{"n_experts": 32, "d_shared_expert": 512, "moe_layers": [0, 1, 2, 3, 4, 5, 6, 7, 8, 9, 10, 11, 12, 13], "router_score": "sigmoid", "normalize_top_k": false, "routed_scale": 1.0, "balance_loss": 0.000136, "norm": "rmsnorm", "norm_eps": 1e-06, "batch_tokens": [32768, 65536], "max_seq_len": 512, "dataset": "wikipedia_en"}
Below are experts of layer 11 (counted from 0) of a mixture-of-experts language model. Rows are named up (a neuron's input weights, with its number), down (a neuron's output weights, with its number) and show model dimensions 0-255. Each number is 128 + 32 x the weight over its row's rms, rounded and kept within 0 to 255. Numbers have three digits each.
Before each expert's rows: "comes before" lists some tokens at least twice as common just after its tokens as in all text; "gets" lists some tokens that make up at least twice as much of what it gets as of all text. This comes from a sample of Wikipedia text that the model never trained on. Tokens count by the router's weight.

# expert 24
comes before: " the", " a", " his", " her", " their", " an"
gets: " for", " of", " with", "ing", " to", "ed"
up0:111113106095116145118136116148147133138134158196102096097132184161168142061171069123116081120115135111167074146109149149242138100104108098150206113127105125133142139065131176114113129135096136113136101113135131150161101120153104150112130166120114098172136157154123118107129161078183191194093191068181138091094068149112112168145114138140127204104095096163152163125125124080109090108182112144132130134174130081141125148136167068171086146132154147097096133061144139079101138090144213096102131114118085201186082146110108128069105156128148216065159102087169147116103158060121120150146120134147143138182110160145108114091115124110146142188131160116064159101165155158168129137138096122167096091123147140163116130147170063123109094134133139160158101131095129136086166089134119
down0:118115133130178073198109122147115131112100111111092099170153192202140100084152186142115117170175183183147119097120192156123088128133204162178097095108165142189130153175149132070161114157122144133119109161099137148121143128231093097184183085144115179118129096121143110127118043168123157099150165085159090152195115097136086123127113079096147153087102167182091039177138165140135176148084118079122137120102132136115118109056171138077114182086169091091171116114138138153107115112102092126143158079132164107143117136081147096112164150120104125161101142088114184102117135182112170098118094129119133076135103163146120127142128116094083141172121145099073095138206108115089140165108141107100157150161142120171121135199100150095095103108129122120109114110116143137122147103131116
up1:109066127110162150137123118136114131149124145094130132173105122067186167113155126095086138150159104150070156154111163071195117154065164126109151172185145123158132131118133172103158114178129149105119158110164104136154146137155137082127092129164125133147127108037103133106111149084158127201140109173162142113112139088134114146174140100098130108122144165138106114114126171158090188147089080098087117131088116117238125149158157127157096129113157114090097111076110135192166111062100115144136158101171148102136146094148094130127146101150115168139139164181100125148093132164116104154094189116111149107130073102118144134206145093158122126094115083034205160043132152120134148138166098147136180059161064158073146112163115106128151142185125138102081178145125182155168078115124155
down1:127090118099097083094111142070094106082214091123122124127122089161115091124121101133147155119110090130150144146138108144137133119122099106124149065143134106161165119136097164152125135182205121186145132113074089062140083068119135149159155104141131127096119149115107111132054103167091098085151127066105106098136210150121049074138079141154127113087132139142111127135074109120074106113111128135100115163164159199118128150180118160116134168157105168134125159140120160102125148153149105133111079167093115120117000145185095165087143098138118145123204119131138110096115160121174180101140134152166168153118120123128141130089149134139155151183098158107187150112103207070115110082180131157175114191078154112112130146125181142133085133158140139101142086108161114127086171199129116
up2:206155083119153156161134087168122142133160165068128156156114171111124140133111098093160118170143077100163146184141161108156084114088128142119095151151158085065150125053120094174117159177109104145160176172109133138124072129146206151168087184105100114129078128101156186081149159156175183119086138163088178129102099170161117095165119134083121136118129198152177128147082113053152142132121098134075104114147119164124113100066183138136161175148115161124065121147113088128120181120127209159157100171127149160115090161109134126139082158164113149095111153147165147169077104155139142123123122103078105135117097136120207195072136132137109112155120156066101117122117132128140096154075158175113118144164157103070162116077099112115172072121160128158112123154147131075084134136137093
down2:075116157172128120124124109124152186073136060167132118074165103124109100135084108182123114115164136152124134179049137195166117120069182121118141114125196137126152113160129097137146130123152155102089230154135108130122135123123134207124104133141148138122095157105124136081157100175106061200142120174120119164103096073060162201157122131095145118120151214127116151143139093119143132168141102141095099049089046120133154147101075148189145159095129140120165155090158168100164095106062141138132181117174169144076155152117130130078158088122099146153114168108147196131105114138131210095148123133129132167139129169073161104203083150113134144160169135096154125138124165084146131109096150114112155158126114190165088108114164106145109141146144120125091102158110092114109110115119127

# expert 18
comes before: " to", " in", " by", " a", " on", " as"
gets: " was", " is", " were", "ed", " are", " be"
up0:132131095114160087102117088139110156121152121168172141132082113141170130158110123104193123069129109139132174103097115144104057153105149103084141164155158146189150122096104166104089105142089155183154111143112093100162144108188126166110115134115077036134172127180120154108126073148145175155130127127142141101145157132141147169153072193183158104129140120093139146127109085118167101062076156151124126113157097122189137144174172150171117103171078118090180115153118162122114107131102180073109136117171082116061217136140141164120115124006181167049076130118102145176171168101067084141115113142142145129134075166174144152103137058144164141104118043130131118122153116107103115127166154102153111128100120087161171105116099130096134105181155154142136134125107142129132154139106100
down0:099115085123152110079113123163202129140113167121090149058117112150126140127141155080125143107105182055157138111073105075117142111111076071114077160151160140121116172103113162057139133106123140157076149096127158099128184130123119072078128118183107152159092162102110124088159108041118115146137130144111123129100147135179086147093165166106115090096167126110157170134062203115079136123056098143087119144138136128095150142149117142073062167156144146113093124147061163085142135160168078096153162124134104152154151142134157124100199135113121082165135121092105190137096128114131157111128134094135157207092134140117135165108110124140148121132149065130155185137143069151137091164160160137151129215114091045103169132162151128125189123181111165141183120091125162108179135119107083
up1:199121136072119111128096161176141102101170081065071116140152097146147134104157127106179091034180114169125134143104116167037134066141099093105099145150129118158104144108159158151139105112164125101136130107139088183112151138143091176137145089176127167153179110182143148159114128125110130086111148139147148153150151203118113093170110092092118156128172182140180083146115170163103162101192126136112127106137124145154109162136113113137143036137177188181161134136147110122141135137125149133128121104173134196136163139000078130139099088133127181108119150154165106119130119095157143132134107164140134156182099084059124113151100118131160094153110143125150107087088091148150193084201148160125137123064133152136179167155109114118164145129139117130163142169110183108105123123178082
down1:093124082154158088091097058101131119134172155126182135165096123183144146104140177127162120102144130095144087148119178158149140097179056146172133088124140112156157156082114169104073117098163153130109100134108161137177102111130122129139159137165092160136130139039076141094098164155149139132090093127164100163106169149132121117099117122113152128136145083194110106163146125155100136091096079107110124084127107145174158166175053132185134104147112116168195113147129117133125140169157089127156122103112121151101109116122136106086132125146063183157106109103150143096136076119065147158132096133179179118101176066095101170146117122116130102158125227086158127146070199112148095076212167112082082157106092103147091127129109140106130081042114094108144126072141126089203124143118087
up2:162119111070117158151163147120113165094142117099146099138124184134154147126159116125118143083134145103181194170174065125109118081177161087099111096117134119153102166120082174119164156147181149151102034122158183104120122107120081149088125139160131085146081124124125148104127128084124187147079077205131122109122140078109148122129040141142130168100178103144175154087145095115078145134138119116136071124135138194140176063090191145166154144082139167175117130192112167090172116148112135134122143103114102181084090108138129145111118151124105140100155111085141158128130151162059162069128075136110155144079117089104122123069098063161097093128082157156192181076093170136128151082158107103137152129206170110122101080125178108166115106130151121118157162102137147125163104170121085
down2:115112100083147110142101119101131140135087099154125125129082135083162153124095142138105098128094123171116082171162117169103047122136118131124157157086141131136187114149126176111147145148132136116139166090127174157143156131119132174067144178104135145101162115095097122143150109153085157092064117099046084144120179132097127186080157134176124105095139113131156168117115155143138099162100095087118128076149046113121173102080175132179122157111178118094090143158040104171074077126097135083114103128124106086209117095112140110111141155085135129159130115092123169152135159113107072133117160191142096161148168170094119064150153173139103157156152166100088144156102076022144154129151208096163131083104167098137114154158081149105103124202136167093145073157095163117117124178129119

# expert 22
comes before: " of", "\n", " |", " in", " for", "."
gets: "s", " League", " season", " Cup", ")", " School"
up0:083165116082085117145165065135113098118085128197139111113117133148145186097098152114130162079173118129166165126172087122167104157118123137126126109107172105137109067139110095045091160159153129116089121121176160159172138105128116127134186152113173164142168148102096137131151116158143176147061098101103130163137117083071118147090150102135108124139133153141173087108129108080092086108119110191139149116171164151123139110147148112112055157138151159028193138182122140155143067142144122116217120133077099080136151090128137120143137158137130114116166133062128113104157145129089143128133136165166136158128116123138118147102063094096136127138131157191157131141180130021148115151118156073113125103121127044176134109054172141101071158142137190115081105099064073134094111131112157
down0:140136114128107131067163165159101125117093125162109121140094155108113166150078113117165140127144132182143120150129101163145132108167153059101144080082145112111165148081167104152173105114173123142115112115151084135146114133105128158167109143141202098110121075163110058159135128127191129140159168168143145087135208122151048129202122046065174129112105134135139088141102184102105167121104128121066122118127075131123087168185129042095168146150160143103173078145147105121106170146067116099127152136137164115227170112122154129167155160103164136116089150154144115084114057191115151122109132171165175133178092154139134142128100108173178143150101124154122131103123131142122109095127032127127132149088124089128120084115194141134068181124068173118176154122117105147119147148161099
up1:176182037089147158117076139114144151080117074096170135165116082131159139147124182130124103125111127097113123138129133162096123176084127099161123113132137186166128159106138147148153095165121098093096095087107138175190152098099023120165094190177157174111144186087109164172129122099137113076139128101086088202120197208153136113128210140090084128161111062150114176102172187123126125165137130148109083169138073157147103100099106136122124135138122061114178140109131134191098120142129163093121116131139124114168182097152130185125099147172087121100148142145146100163189091109105161118115126123135137133169153101123116092117085127131097174157112107124111095080096192082129142096111104108103151123189142139120179096066153081158151141169133171102148092121098103100145145139161106
down1:070121141188098123066087099107063089076133143100138077133151080203185157175202164076085149138120139142124099147081145131106137132168121115125171117149076144130189063112179146136178132134161177149163102116193131135142119084204142131083118166096141126125138134066129127127120061121128119167082126107136174088161116121121129139120120123115136105155096115138163158107093165161122146080133138075166148151115117166164121113086201102147096158091172184134142148122104122108157148151073097143146139110144114200070125123125176126138138124166098085043118136112114111064074108175097129092132149145136063043100114154109089072103125131155057140126171135133113166123109112063144146139100154136160146106126187094120134103112136171120125160145149133127150177060113158140137158182124111
up2:146160129155190122145113091133153177120111083115103161134092101101189133112111080084128040153179118194131122149091108128151083153105150099101044107105099125080140116094137130159147203201168182152109103116124126143079114130169120094155075145095171141122096084130179113104152190114088133097136085166108158163166129055146115124187153122091146120158164136124112117152107151073158158121134047127093136125107142158157116118088148130141177105091136169164139095145112156121153108110108143150165173136068090156140100128171194140117077149055203139121134096134109083156098181119103117076148175107168167101150143104113109107145107114126167141147163110151149074128147123091140087148127184124117111150104144164162168115166166092103156117154195065152178154076096157171107120138133182
down2:143151057129197147117164086133120140109075105158152159058143124188160094140155115126138105114169143165102158155101126137122111145215130115124133108124135134179098106098097113132145112122181161068119119164198134151184109160066104153166136086065171150154129090149128062083128147140105148083119104130123112121116114087089144155121142108148129082065175110092123140123132086093111152088089159102129159142135055155087172165109112124073095139147171117103108140161122078163129126130086071134105170190158138114144139115114107124117161101109021120146163177129154141105176089123129121159156146138088121109178115159098176073105121068123112130153113125136141183124122145183105179088173106143104151071033156111143128083070068134088161109089073127106161174104159137120119152099171129